Experts of a small language model: 4 picks a token.
Below are experts of layer 5 (counted from 0) of a mixture-of-experts language model. Rows are named router (the router's row for the expert), up (a neuron's input weights, with its number) and show model dimensions 0-255. Each number is 128 + 32 x the weight over its row's rms, rounded and kept within 0 to 255.
Before each expert's rows: "mostly gets" lists some tokens that are sent to it at least half of the time. This comes from a sample of Wikipedia text that the model never trained on.

# expert 67
mostly gets: "ag", "eg", "tiv", "av", "erg", "An "
router [ 80  94  63 148 167 164 114 123 145 140 148 122 163 144  84 138 157  97 174 116  88 168 208 136 149 112 105 153 161 101  98 122 166 114 161  97 151 141 117 138 112 144 162 175  92 157  96 138 123 171 154 158 135 129  97 157 156 130 125  68 143 159 155 132 121 141 148 178 103 112 131 108 123 145 121 157 175 103 158 134 112 105 134 122 115 161  91 136 142 129 143 144 167 118  99  32 143 169 130 136 115 162 153 129  58 150  98  80 120 138 119 120 138 128  79 115 134 156 152 119  76 128 108 115 109 118 168 105  78 125 162 146 156 141 188 118  59 199 214 144 159  92 162 109 162 154  95  91  93 171 133 176 194 108 139 118 170 135 129 150  93 132 123 140 156 138 141 153 111 156 133 152 136 135 171  99 134 138 217 192 164 119 108 122 139  84 171 122 140 120 174  94 200 169 115 146  73 106 127 148 133 131 154 120 104 111 185 147 142 130 123  98 109 135  65  77 110 130  98  60  89  61 152 144 124 160  88  56  77 101 165 139 152 122  81 124 102 168 112  93 113 198 142 210 170 107 148 180 136 117 115 126 166 173  96  79]
up0 [130 106 117 150  67 126 102 139 159 112 148 143 153 131  96 136 128  68 149  72 127 123 175 159 108  86 135 153 158 116  80 153 183 122 164 149 100 130 128 163 144 102 107 175 114 127  84 149 123 197 151 135  99 117  64 154 220 142 131  95 167  92 136  67 112 184 148 140  71  67 128 105 140 127  87 158  86 170 131 115 162 105 125 102 118 108 125 150 162 125 121 106 145 118 100  98 152 112 112  85 112 138 163  67 149 133 176 151 127 142 117 141 145 159  92  80 111 135 117 131 137 170 142 151  95 155 128 136 120  97 130 177 140 149 157  40 124 156 174 143 152 193  84 125 170 115  94 134  91  99 130 128 192 129  65 139  96 193 119 161 123 118 102 140  84 103 136 132 119 173 103 112 129  98 137 111 129 111 105 156  45 142 103 139 140 108 143  92 178 109 180 164 141 158 150 113 116 185 114 139 157 193 114 163 126 106 137 111 105  91 126  88 105  95  21 154 105 120 121 105 145 107 159 104 129 114  51 151 102 148  89 134 172 150  92 112  96 116 131  93 122 101 167 188  77 190  78 127 120 146 112 122 127 110 167  14]
up1 [168 114 177 159 121 160 226 145  97 152 129 133 220  90 146 161 136 185 171 103  78 126 128 102 143 147  96 144  62 113  97 162 191  81 109  89 125 122 160 158 175 142  49 103 143 126 149 182 124 108 109 106 205 176 156 161 159 120  89 114 100 107 123 131 159 146 121 133 157 205 156 165 137 119 140  99 198 141 117 117 157 111 120 148  90 131 102 163 128 145 145 102 115 131 134 122 109 155 101  82 174 114 149 113 111 139 104 129 110 156 162 135 113 144  81  70  88 135 157 165 106 182 168 196 133 153 106 119 174 137 164 121 170 117 117  65 104  81 121 135 119 148 104 149 188  89 100 133 138 145 123 100 126  97 148 112 116 112 117 119  91 150  94 180 131 119 159 142 121  98 138 111 192 139 156 146 119 147 156 178 104  65 144 103 149  79 134 117 125 135 148 106 104 136 127 108 193 170 142 156 124 104 134 134 188 113 134  90 130 132 154 118  96  46  75 114 160 123 112 118 105 115 145 143 144 160 112 164 141  95 113 130 136 126 170 115 134 112 170 177 173 202 106  22 112  86  79 158  93 117 124 185 167 184 107 132]
up2 [183  78 117 111 128 182 163 102  87 163 116  88 139 114 103  67 131 225 166 103  87  66 172 154 122  91 151 153 114 162 167 125 109 118 165 113 102 157 118 115  87 176 173  55 117  94  90  74 137 100 160 167 101 113 143 133 159 121 118 113 119 133  95 181 159  92 141 158  93 102 151 144  85 126  83  48 113 131  93 159  62 131 100 147 143  90 132 131 177 136 147 113 119 110 136  40 128 125  71 171 100 135  96  98 122 118 114  57 126  74 147 102 161 165  98 125 101  94 188 158 116 113  96 103  88  66 173 130 131 144  63 161 141 145 109 192 156 152  88 194 148 143 111 101 132 113 140  86 106 177 172 153 130  96 144 108 148 131 160 107 177 143 198 124 127 139  95 197  79 123  61 123 101 128  84  75  52 157 103 120 140 130 153 103 156 128 166 107 113 119 100 114 135 121 123 119 123 131 146 113 173 118  95 109 158 172 182 119 133 174 136 134  96 113 169 107 104 122  98 132 130 115 143 161 118 154 136 107  90 100 142  86 119 132 142 155 154 147  93 100 139 170 156 134 116 134 148 132  78  95 120  88  74 174 111 154]
up3 [152 119  75 109 137 172 154 163 116  95 159 120 134  88  83 148 133  65 121 139 131 209 180 122 130 134  60 149 105 157 117 181  89 141 109 144 139 124  27 149 107 115  96 148 105  92 188 128  97 147 105  98 134 127 146 164 131 109 102  86 108 118 154 148 127 134 159 148  88 153 109  96 105 161 100 145 143 129 156 148 135 108 105 132 175 155 103 160 132 143 136 185 203 152 165 123 126  83 147 105 142 135 123  73 156  94 195 198  96  86 145 156 210 150 142 145 209 151 142 135  81 136 162  93 126 137 105 119 132 119 181 128 101 118 146  97 157 148 133 159 179 175  89 162  84  97 145 174 186 128 158  51 138 141 116  83 115 149 129 113  96  83  93 132 130 137 122 139 114 116 129 107 153  81 149 124 149 168 103  90 142  71 116 131  75 102  81  98 174 118 126 147 171 129 107 144  98 162  76 147  93 111 183   3 159 143 120  97 177 148  98 126 134 172 110 117  41 115  59  66 148 116 132 112 125 148 118 110  98 111 157 125 142 146 161 143 128 108  87  75 138 123 147 125 117 120 136 135 159 154 101 148 137  98 104 163]
up4 [132 127 144 118  80 135 110 107 146 170 131 113 157 107 118 167 126 133 112 109 142 149 123  91 107 124 120 114 110  99 144 138 132  96 107 104 119 212  97 114 103 140 135 136 154  95 126 123 153 134 115 155 147 192 142 142 151  82 132 168 152  75 152 121 138  93 151 110 151 113 148 131  94 177 176 126 146 154 146 162 107 130 125 134 177 184 130 195 136 166  84 172  73 161 127  58 133 127 132 126 177  76 177 145 103 192  96 202 105 134 140 137 171 152 121 121 182 138 155 204 132 157 160  90 165 151 128 117 110 128 120 180  67 109 122  98 145  80 124 137 137 104 146  86 102  75 113  90 104 158 136  75 132  94 143  70 108 111 132 126 142 111  87 153 157 136  68  77 145 135 136  96 153 108 136 135 170 133 130 146 150 207 115 128 130 135  71 154 100  74 152 114 193 136 145 109  87 112 166 137  76  73 137 167 136 157 169 104  97 144 153 184  99 157 139  78 150  78 109  94  82 176  55 133 153 136  75 178  86 123 158 111  98 113  85 144 139 158  84  94 183 135 241 143 115 138 202 101 105 115  93 147 145  92 133  68]
up5 [117 147 109 192 138 184 139 209 109 163 111 118 179 146  70 158  85 120 175 113 164 112  86  95 145 199  70  94 119 160 139 121 100 103 119 106 177 153 133 147 141 173 100 186  99 154  97 128  82  87  90 157 157 219 123 138 109 153  89 111 144 147 130 129 151 137 156 176  98 139 153 161  96 134 128 156 191  94 161 119 137 115 108 137 170 155  94 178 189 155 114 120 122  39 120 175 124 117 175 144 117 121 255 112 112 122 107 157 122 149 165 175 176 114  75 135  99 142 103 136 127 103 166 135 150 183 152 108 150 122 101 136 155 125 173 109 145 137 105 103 165  98 105  63 150 133 165  96  54 145 134  93  88 182 158 110 169 117 167  97 111 189 170 173 154 128 137 143 148 142 104 155  84 121 154 145 175 125 133 129 156 101 112 139  84 149 136 165 149 112 130 122 127 191 148 105 109 164 132 118 121 136 176 140 104  93 122 132 142 127 154 131 149 139 146 163  92  81 132 117 105 108 136 172  96 125 113 127 152 139 179 104 170 177 107 148 128 144 104 182 141 152 131 117 172  83 115 170 162  87 129 166 119 102  99  52]
up6 [116  89 111  87 148  43 107 138 153 115 137  58 147 163 105 179 134 109 150  58 135 110 144 109 149 142 162 116  97 144 114  82 111 121 112  83 132 106  86  98 101 111  76 189 135 124 160 142 114 126 130 140 120 153  42 132 218 142  85 114 123  54 106 156 109 104 136 156 168 113 165  41  93 135 148 135 133 115 117 127  81 163 155 151 169 104 122  87 165 120 112 133 166  91 118 142 167 124 143  83 162 143 102 151 109 193 101  96 162 149 150  67 141 156 200 152  89 106 150 135 124 144  79 122  98 122 168 185 134 153 176 144 148 135 136 209 119 155 181 170 121 145 153 119 163 109 180  89 118 133 175 156  84 154 131 103 146 129 125 156 135 174 113 170 145 198 131 141 145 172 140 122 132 155 117 163 192 110 120 135 138 154 134 138 137 117 178 147  92 120 118 136 157 122 119 142 101 133 166  64 183 112 191 122 167 107 123 135  94 190 128 142 153  62 131 127 173  51 102 147 117 144 102 111 115 126 114  93 101 112 143 128 138 120  78 129  85  74  84 207 108 118  95 153 104 127  93  74 135 106 151 137 107 123  71  97]
up7 [111 132 148 131 213 142  95 160 157 103 153  74 114 107  73 147 109  91 115 159 116 106  64 109 102  68 111 110 118 127 116 134 165 140 160 137 128 130 128 168  62 145 112 127 108 159 122 128 170 128 149 131 147 134 115 160 153 133 155 158 171 139 137 161 146 125 132 132 132  81 158 128  69 113 125 139 177  99 140 166 156 145  74 162  47 135  63  56 109 145  84 108 106 118 109 122  84 127 159 107 148 154  76 177 153 143 121 137 136 162 114 116 155 154 160 201 114 152 120 175 179 156 157 121 131 108 158  97 134 132 133 162 167 198 109  46  95  61 119  96 146  65 182 152 113 142 145 145  90 157 138 132 132  98 141 129 177 149 126  83  70 124 111 169 128 110 156 135 206 122  94 132 100 183 130 115 138 114  61 117 104 167 128 112 118 101 100 110 115 151 124  77 151  77 119 151  91  98 134  88  96 190  96 144  64 159 117 107 209 120 156 164 126 149 163 115  38 122 162 133 172 173  95 129 136 179  80 105 137 152 161  95 150 103 134 158  60 143 117  92 112  72 117  98 104 127 116 134 175  97 125 117 155  80 167 139]

# expert 18
mostly gets: "= ", "The ", "Sir ", "Both ", "CAN ", "Colonel "
router [131  95  90 189 123 141 135  87 167 146 127 137 132 145 133 145  91 147 148  64  75 173 135  81 176 158 136 112 169 140 108 117 106 125 104  71 152 218 129  89  95 215  94  98 101 104  88  76 119 139 144 115  89 123 119  93 166  76 168 149 118 169  91 101 133 129 105 139  81 124 131 135  76 129 132 112 191  79 137 127 172 121 109 102  62 147  91 140 147 121 110 120 119 180 116 134  76 156 140  97 135 179 123 140 101 117 110 136 116 137 177 155 165  89  79 111 108 124 206 190 154 133 110 132  92  45 178 105 101 178 157  72 172 140 221 127  74 123 151  99 123 100 161  80 149  87 134 131  75 115  96 145 112  71 141 121 141 109 157 158 133 152 155 157  93  91 124 118  83 140 119 117 106 101  93 122  65  54 149 199 146 121 146 104 109  87 167  72 169 137 102 134 153 134 132  97 141 148 140 138 149 119 137 103 156 182 124 103 152 113 110 158  52 108 111  80 114 153  97 130 150 157 131 155 127 140  84 109 133  93 145 166 146 116 113 160 119 142 181 135 170 126 144 129 134 139 128 167 153  83  93  78 138 146 195 118]
up0 [ 74 196 168  84  85 114 126 166 147 133  80 109 185 133 164 144 115 166  92 104 110  97 109 167 112 111 109 139 153  95 109 125 146 159  96 151 136 115  78  85 170  86 145  87 105 153 143  44 131 128 111 117 122 149 163 114 110 192  80  92 128 149 144 128 142  96 117 111 142 104 122  73 113 114  94 141 107 110 113 189 143 129 178 131  72 141  97 144 178  39 115 116 184 188 144 131 127  56 108 234 150 107 151  97 121 118 131 135 109 119 123 122 101 151 122  97  97 123 146  81 129 121 174  89  99  96 141 155  92  95 106 116 155 184 167 130  93  78 121 122  90  92 161  95 174 108 127 152 112 152 114  73 140 152 136 141  98 168 126 193 140  88  79  88 142 109  90 148 136 138 143 133 143  62 114 131 130 146 134 116  83 147 186 179 106 160 113  42 114 173  94 150 135 132 140 181  86 164 127 140  57 146 136 117 165 151  89 157 127 149 161 108 131  78 126 103 159  42  84 179 144  76 158 111 102  96 128 123  91 169 109 153 159 164 101  77 127 112 172 147 121  87 122 133  86 115 174 112 100 132 160  99 141 114 138 137]
up1 [163 104 105 147 177 164 145  97 118 114  66 135 166 182 136 174 122 139 197 145  92 115 106 170 149 123 108  78  43 121  57  95  85  70 171 153 105  45 113 111  60 128 159 118 134 148 110 165 137 170 163 106 142  98 145 158 147 102 168 114 114 139 164 137 141 147 118 134 116  99 126 159 118 152 107 181  84 150 126 194 110 134 119 128 107 149 130  94 126  80  96 173 104 107 158 164 233 119 142  44 185 153 176  89  66  86 112 137 133 176 157 138 144 149 109  82 117 120 195 159  88 124 116  86 112 101 118 130 152 119 162  95  84 127 111 161 160  89 125 200 151 143 182 143 137 134 179 142 174 110 117 142 139 152 108 116  85 126 125 125 115 120 119 120 127 143 106  71 107 178  98 101 128 129 139 129  93 111 115 168 114  90 200 109 102  89 158 148 176 101 177 153 166 133 135 140 115 148 139 101 134 113 129 130 188 131 154 132 123 146  76 122 163 115 109 147 114 106 123 123 133 118 105 119  85 175 120  67 150 148 165  59 153  95 183  88 155 111 105 152 145 151 161 124 122 112 169 141 144 118 138 161 106 177  42 175]
up2 [140 164 132 113 156 136 126 110 140 106  94 144  83 139 139 127 113 149 166 144 131 172  77  84  98 160  51 133 106 180 128 151 121 103 202 130 150 129 112 125 119 185 116 128 119 135 151 142 141 105 108 124 170 129 128  97  81 145 132 107 162  97 176  82 136 189  80 129 110  87  97 108 110 112 108 118 127 132 129  81 140 110 139 167 149  94 183 129 109  93 161 181 104  75 139 193 115 134  54  57 140 129 181 133 152 169 105 137  93  77  77 105  88 148  88 133 131 156 127 154 144 117  67 172 140 152 162 136 135 154  61  71 144  65 130  91  95 180 122  93 143 159 134  96  87 158 113 112 121 124 160 141 173 107  89 148 113 123  98 158 113 142  57 110 146 118 109 108 132 114 197  77 173 132 133  90 215  95 159 148 134  98 100  94 100 129 149 131  80  89 201 105 176 153 124  99 106 170 130  41  75 109 134 125  56  68 107 101 133 134 160 120 143  89 100  88 128 169 154 143 101 118 158 141 148 141 123  70 121 107 127 118  78 163 139 155 110 118 110 129 151 166 110 122 129 140 180 107 137  56 165 161 123  46 120 114]
up3 [152  74  72 178 193  58 100 104 135 113  79 145 123 158 127 149  82 107 184 119  94 154 146 157 183  73 109 115 100 159 126 107 122 129 148 120 158 168 144  83  64 116  86  68 145 123 142 122 176  98 128  59 159 120 135  94 115 123 118 170 150 171 141 100 120  97 122 141  60  99 140  84 102 157  94 166 191 129 156  90 151 179 145 168 155 154 137 174 161 140  82 173 118  89 133 165 132 196 193 109 180 220 150 113 124 132 154 120  93 191 135 158 142 135 166 129 130 158  95 203 168  97 144 160  86  90 156 145  95 129 145 113 107 146 133 148 162 129 202 112 119 178 145 123 109 107 151 156  81 129  92 146 102 149 113 137 173  76 132 166 121 133 150 129 142 102 149 126 125 114 121 110 174 100 175 120 122 105 202 151 147 104 127 119  78  79  88 150 129 123 173  84 111 144 126 143 127 122 192 171 107 172 117 150  70 142 131 129 132  84 121 104 133 138 127 129 102 174  84  92 140 127 129 108 147  83 194 163 167 107 156 150 126 105 190  97 130 117 149  84 132 190 132 157 147 159 148 153 147 143  71 133  87 154 125 108]
up4 [ 88  88 169 155  83 115  83 124 113  99 144 121  58 130 134 135  72  99  96 125 128 171 100 150  87 134  47  99 147 126 158 129 136  97 121 131 107 167 161 181 182 138 114 105 156 144 152 136 129 124 115 153 189 118  99 167 149 118  71  70 142 140 155 121 116 196 106  72 107 108  75 137 112 123 123 151 103 163 154 154 107 170 153  96 152 143 101 165 108 174  90 161  63 112 110 133 136 166 131   9 149 175 120 111 147  39 103 159 199 137 158 200 148 172 109 111 102 157 155 127 140 148 132 131  88 131 170 110 138  93 130 103 132 101 147 132 122 163 104 113 153 143 144 117 126 134 153 147 104 100 122  90 130 201 195 131 126 175 142 135 114 137  86 132 136 128 140 109  67  99 121 124  87 125 169 139 178 196 114 139 106 146 146 147 139 130 181 151 122  80 174  98 173 162 134 146 131 169 124  78 127 141 159 158 117 121 125 147 148 180 129 122  87 147 176 121 137 104 120 194 104 165  78 137 189 117 185 196 133 188 171 127 134 145 161 147 131 127  79 104 142 142 105 199 148 151 116 181  96 136 121 139 172  91 111  82]
up5 [164 123 158 146 125 145 114 106 139 146 150 178 125 172 144 154 158 130 124 186 105 132 174 224  91 106 133  99  87 123 125 109  86 110 153  94 131 139  91  97 152  73 172  69 162  91 156 134 107 114 212 129 141 160  97  62 112 171 127  94 122 163 131 144 164 140 169  51 195 123 146  45 100 154 163 158 114  70  76 136  79 114 146 169 106 118 153 131 152 126 109 145 138  62 178 183 107 164 160 101 146 105 174 124 135 116 115  68 148 138 133 181 132 125  64 102 132  81  73 121 107 142 161 205  71  94 134  83 137  87 153  97 103 109 169 155  87  60  96 110 112 194 123 114  96 134  95 114 106 102 116 144 117 118 162  79 155 152 142 142 116 186 120 169 124 131  94 138 173 180 125 124 108 177 155 149 162 106 129 145 103  67 129 143 110 119  92 127  91 101 154 133  90 145 118 104 143 114 129  92 118  99 117 154 155 108 109 129 100 116  93 156 181 142  88  99 137 101 158 142 126 140  91 173 143 117  77 123 100 112  93 119  83 138  88 147 122 181 101 168 137 118 183 117 111 120 166 148  85 153  98 125 161  63 160 176]
up6 [147 140 162  87 109 115 160 100 148 132  70 114 109  93 173 146 126 142 139 116  96 164 108  76 150 156  71  98 139 152  97 123  87  99 155  39 149 177 139 106 139 145 153 132 107 105 108 125 125 175 176 105 103 165 119 177 135 103 129 118  94  99 156 198 112 119 138 113 102 118 103 103 198  83 163 132  94  98 132 114 115 197 120  87 117 145 119 108  92 189 110 142 146 117 187 125  77 142  93 151 105 140 130 178 117 122 132  94 175 118 143  93 143 212 108 153 122 130 132 141 114 137 180 141 118 101 107 130 121 113 150 134 175 156 176  96 121  73 155 114 163 148 144 102 174  92 123 174  91 173 130  98 193 107  89 124 147  55 143 125  82 128 149  57 167 188 143 115 133 147 157  68 107 179 117 132 140 124 173 121 113 164 122 133  52 108 184 160  62  69 140  90 117 163 161 109 126 129 136 114 147 111 125  82 172  72 103 189 111  77 143 181  96  75 104  51 181 131 129 165 176 105 166 128 113 135 132 143 106 157 122 111  97 144 136 133 137 143  97  62 159 158 124 170 175 110 109 131 150 104  71 132 130 171 167 145]
up7 [ 90 137  98 179 154 161 124 113 132 134 121 136 131 144 120 140 128 150 119  67  95  81 130 183 102 134 132 115 150 140 133 116  97 177 141 162  82  74 112 131 100  75 169  55 130 157 145 116 211 153 152 121 161 109  91 167 127  87  97  96 126 163 116 132 137 162 144  56 125 128 157 180 105  95 103 108 108 141  86 182 132 141 119  88 139 148  81  74 155 187  95 169  94 107  51  86  99 100 120 118 122 126 175  69 144  84 127 126 132 108 176 157 124 109 128 157 106 129 186 130 152 107  85 103 112 152 114  69 138 121 151  59 105 116 149 116  77 162 157 122 116 170 194  84  67  97 117 124 171 142 161  90  59 109 106 147 126 171 112 151 147 132 159 102 105 157 111 174 122 173  75  78 108 125 169 134 124 139 156 146 130 160 129 103 100 163 148 114 119  82  86  90  76 161 123  62 143 122 164  94 134 196 116 100 119 147 105 146 142 171 135 109  90 130 100 142 141 108 133 151 155  99  82 106 140 142 121 112  61 159 166 126 149  72 108  97 134 102 163 113  98 127 116 169 207 156 212 133 145  97  91 162 202 103 114 163]

# expert 9
mostly gets: "ville", "ini", "ian", "ani", "ola", "ina"
router [ 81 129  69 155 147 136 128 128 168 145 156  77 145 155  93 153 169 129 108 127 132  95 136 125  94 143  19 129 110 159 194 107 121  86 169 140 148 120 118 154 112 131 150 131  97 121 105 128 144 114  99 154 170 188  85 115 104 112 137  92 157 145 186  82  99 113 110 153 154 100 104 126  83 123 112 167 136 106 168 124 122 102 153 111 114 170 149 121 129 126 134  94 111 166 123 126 148 134 147 146 123 136 158 126 138 121 132 121 166 138 133  90 138 154  79 103  90 133 145 148 129  86 132 168 114 144 177 128  88 139 183 154 127 193 158  90 128 105 165  93 160 127 157  84 160 115 173 110  96  91 135 153 156 104 142 113 150 111  86 176 144 135 145 119 106  84 115 141 121 222 124 137 176 124 176  92 138  80 133 138 130 143  58 128 198 151 122 132 149  71 157  99 210 130 126 147  91 127 146  93 180 100 156 110 133 218 129 172 104 176 129 119  99 126 111 145 165 117 107  79 164 111 148 205 141 133  69 138  79  65 208 148 173 150 124 167  95 136 173  88  97 146 124 171 144 115 169 186  95 106  95  14 130 185 159 124]
up8 [157 105 138 160 126 101 105 113  90 189 139 131 198 158 124 128 126 117 129 131  90 148 173 109 183 160 119 135 126 138  86 128 100 151 140  92 182 190 131 187 143  85 175 161 161 104  78 175 165 148 138 169 180 180 172 120  94  45  79 106 123 156 160 157 117  69 186 114 105 128 113 155 136 138 118  89  77 140  43  83 121 146 116  73 142 140 111 136 179 115 159 150 177 151 122 149 156 188 103 111 102 176 157 112 126 150 127 100 151 129 136 139 117 169  95 180 137  59 123 129 118 175 133  78 127 170 152 138 113 103 112  98  90 140 183 136 102 129 100 169 129 188 113 115  68  95 119  99 144 149 157 118  85  95 120 164 108 121  78 148 133 161  80 125 169 175 111 186 110 181 184 128 139 149 146 156  82 154 137 157 112 128  36  99 116 180  92 139  83 145 146 125 101 178 143 128 107 104  77 121 181 139 123  80 118 184 104  55 148 132 102  95 126 144 111 144 176 120 148 123 140 119 113  93 107 106 178 101 130 131 114  97 163  82 133  89 108 196 118 175 136 124 126 132 143 163 163  94 159 129 102 164 111 150 150  92]
up9 [154 103 117 135 136 135 155 132 195 153 125 111 141  88 160  75  97  82  69 143 157 144 138 105 155  87  95 164 147 112 157 113 154  84 105 131  69 128 102 129 134 121  98 166 139 197  58  77 180 153 178 128 165 103 144 157 111 149 167  80 173 116  91  90 115 174  99 126 114 127 142 178 177  82 112 115 126 113 104 108 151 135 160 131  91  87 131 160 148 130 133 132  84 143  94 111 166 132 118 122 131 142 130 160 151 142 133 140 167  66 130 132 153 166 122 149  74 106 136  68 213  88 147 159 135 138  96 141  75  51  86 142 112 186 114 115 160 125  94 111 107 117 157  77  96  51 118  96  82 116  90 135 155  58 118  96 210 139 118 143 162 157 109  57 117 111 110 123 157 169 109  89 143 157 140 178 159  53 124 105 127 111 132 138 147  83 199 124 157 105 104 139 125 185  89 119 155 139 138 138 130  91  64  84 149 156  58 135  97 100 102 123  95 147 101 157 110 217  83  94 131  95 169 114 145 126  48 143 113 138 128 132 150 133  93 146 138 131 135 144 102 132 137 132 117 138  92 196 165 121 161 117 125  85 142 131]
up10 [104 143  94  74 158 117  88 141 123 170 167 167  87  61 159 142 119 101 158 121 126 121  82  85 144 142 155  83 108  68  71 104 121 105 113  92 148  88 122 129 167  84 138 184 163 114 122 169 137  75 105  88 112 167 123 166 209 107  58  88 131 161 181 107 122 193  74 109 184 149 143 117 128  91 133 141  94 181 144 160 159 122  96 149 119  61  94 131 121 150  92 119 100 153 113  66 175 107  85 122 154 137 167 131 130 200 141 185 106 175 143 130 109 107 169  94 144 133 131 119  65 138 145 128 123 130 130 184 140  88 154 152 137 138 125 131 114 120 130 111 160  86 123 122 118 144 110  86 145 106 100 133 133 176 138  79 116  64 167 169 144 149 108 158 197 121 218  55 148 170  65 135  90 140 145 115 152 115  75 147 140 159 138 131 182 121 132 123  99  43 120 104 139  91 107 104 144 149 160 202  91 109 182 163 137 153 177 164 119 176 163 105  92 122 145 145  84  80 121  90 135 168 138 150 112  98  90 152 125 158 157 150  94  94 164 132 106 108  94 131 136 120  99 164 121 155 155 118 163 153 163 129 128 117 121  94]
up11 [186 108 129  84  92 129 171 118  89  84 130 106  87 136 114 122  81 144 166  69 136 170 146 137 133  75 138 180 152 114 168 138  98 141 110 128  60 209 123 151  78 148 148 141 115 115 154 103  60 105 188 132 151 126 157 104 185 100 134 135  55  84  71 123  66 148 145  87 152 150 146  78 177 139  93 151  87 143 130 132  98 193 172  81 107 108 131 119 162 106 140 108 126 125 113 105 121 149 140  99 141 128  57 105 170 119 151 132 188  90 122 181 102 136  56 169 105 137 142  89 143 109 179 114 147 152 109 139 171 158 104 140 117 117 154 141 151 168 169  90 109 126 143 147 133 153 154 181 123 109 119 156 152 125 151  52 129  94 156  91 113  54 161  87  77 151 146 162 141  76 118 138 148 104 132 116 100 137 114 123  80 217 123 115 124 155 130 191 187 162 121  98 128 128 179  96 108 146 137  91 116 128  94 133 113  92 117 113 165 145 143  79 152 137 133 127  96 111 151 111 145 134 115 153  87 144  41 100 159 162 133 124 125 159 189 135  71  98 175 130 128 138 161 140 193 196 155 128 152 144 140 102 167 171  84 137]
up12 [ 83 106  98 107 134 140 132  73 104 122 117 141  95 160 126 150 112 145  72 143 114 126 150 195 188 137 119 186 116 152 139 109 132 165  98  80 123 185  68 128 115 163 162  91 112 194 110  63 162 120 136  99 140 155 169 126 138 124 116  70 196 102  99 147  93 131 142 148 156 176 171 131 147  80  70 188 201  23 115 170 142 122 179  82 129 101 131 141 101 118 153 101 203 113 128 100 148 126  92  44 120 118 135 121 144 165  98 168 123 156 111 143  72  90 115  91 163 151 102 145 129 134  87 104  64 101 166  71 155 181 181 116 149  52 120 102 110 103  87 132 134 156 164 115  98 137 108 111 180 124 151  95 129  85 119 190 173 124 115 143 152 141 132 127 175 160 168 162 146 112 150  96 112 203 104 168 169 125 118 117 157  96  85 149 134 115 148 119 180 110 181 117 138 146 142 109 112 144  86 112 134 186 145 107 135 148 133 153 122 135  95 129 145 127 153 110 146 107 134  85 154 141 121 197 123 144  89 137  64 152 125 138 133  87 112 147 149 178 185 180 119 136 133 122 113 174 174  97 162 101 152  92 103 111 124 149]
up13 [133 144 151 133 149 160 129 129 164 114 142 163  96 160 114 128 161  44 120 199  89 150 105 135 165 188 191 100 109 182 140  96 151 154 121 133  89 142 127 147  74 141  99 101  92 140 120  97 117 180  63 147 107 210 146 135  73 136 109  90 210 142 134  99 147 108 166 193 112 150 145 146 120 134 181 135  88 100 150  86 128 144  74 184 131 135 130 139 188 131 119 175 166 143  91 108 123 119 103 127 134 147 154 129 139 129 115 157 132  98 131 128 178 121  75 170 157 104 171  96 144 114 141  39 105 114  90 159  94 153 120 141 103 141 107 156 117 141 145 115 140 152 146 137 182 150 128 115 166 101 208 176  81 144 145  93 170  90 149 153 126 145 197 137 110  72 119 117 185 164 149 158 136 151  62 125 136  96 167 123 132 139 136 108  89  93 140 128 140  96 170 168 132  95 114 138 120  96  76 101 123  80 160 128 118 106 124 116 133 151 196 108  99 144 113 131 100 171 107 209 100  53 108 195 167  86 156  69  94 121 147 152 117 153 158 164 121  92 116 117 136 135 115 156 100 183 118 191  99 124  62 143 114 104 172 120]
up14 [146  59 109  96 154 128 163 109 108 145 119 145 127 138 162 118 133 140 116  43  94 106 109 141 168 115 118 123 117 121 125 192 137  63 160  98 183 147  94 135 176  74 166  66 129 150 135  94 149 117 132  95 155 107 101 138 117  72 181 201 103 184 123  84  68  97 140 118 114  55  91 185  85 126 124 165 211 170 137 145 112  95 174  56 126 144 139 137 147 133  98 215 148 129 154 119 120 163 149 166 177 116 107 113 153 161  91  99 147 151 115  97  96 105 144 125  90 123 130 183 172  86 125 149 150  98 141 203 169 158 134 147  91 103 111  65  87 111 181 140 147  98 158 103 127 153  88  94  78  71 146 144  79 123 144 101 117 140 109  82  91 131 146 129  90 143 138  73 160 137 168 125 159 147 117  39 129 164 117 113 129 100 128 123 133 128 142 161 176 115 134 137  78 133 152 134  90 137 147 135  83 117  71  96 110 158  83  78 164 145  69 205 102 106 123 134 156  96 141  67 125 137 129 123 131 118 147 119  97 101 102 141 144 128 148 105 131 137 118 163 122 145 178 132 144  77 160  71 154 117 122 151 123 147 101  65]
up15 [ 86 178  80 255  99 129 135 137 114 152 127 155 134 129 130 112 122  73 168 130  76 167 118 146 148 143 146 151 114 109 111 120 149 114 111 110 134 149 141 124 152 115 100 152  97 156  94 104 129 136 165 202 104 136 141 127 194 131 121 158 167  95 102 101 128 149 127 128 113  89 108  59 159 128 155 112 131 158 125 131  85 178 157 168 120 111 108 152 126 107 172 124 144 123 108 123 102  99 134 106  84 105 125 152  86 131 209 168 161 204  80 119 122 106 129 152 172  93 116 145 206 130  73 136 168 104 127 122 152 169 177 171 159 120 129 153 101 124 133  96 124 183 114 132  77 137 141  99 121 125  97  83  65 139 179 140 161 188 112 141 154 138  22 150 102  91 124 119 127 161 140 121 135 146 126 126 131 104 108 168 142 118 178 114 105  71  51 185 118  93 157 136  92  91  53 182 156  48  64 135  96 141 113 154  97 110 111 146 137 115 161 115 112 146 115  94 150 153 116 124 130 101 158 141 142 221 142  96 135 136 148  72 112 184 126 111 114 133 108 148 114 159 153  74 167 112  78 204 114 135 140 146 115 146  96 154]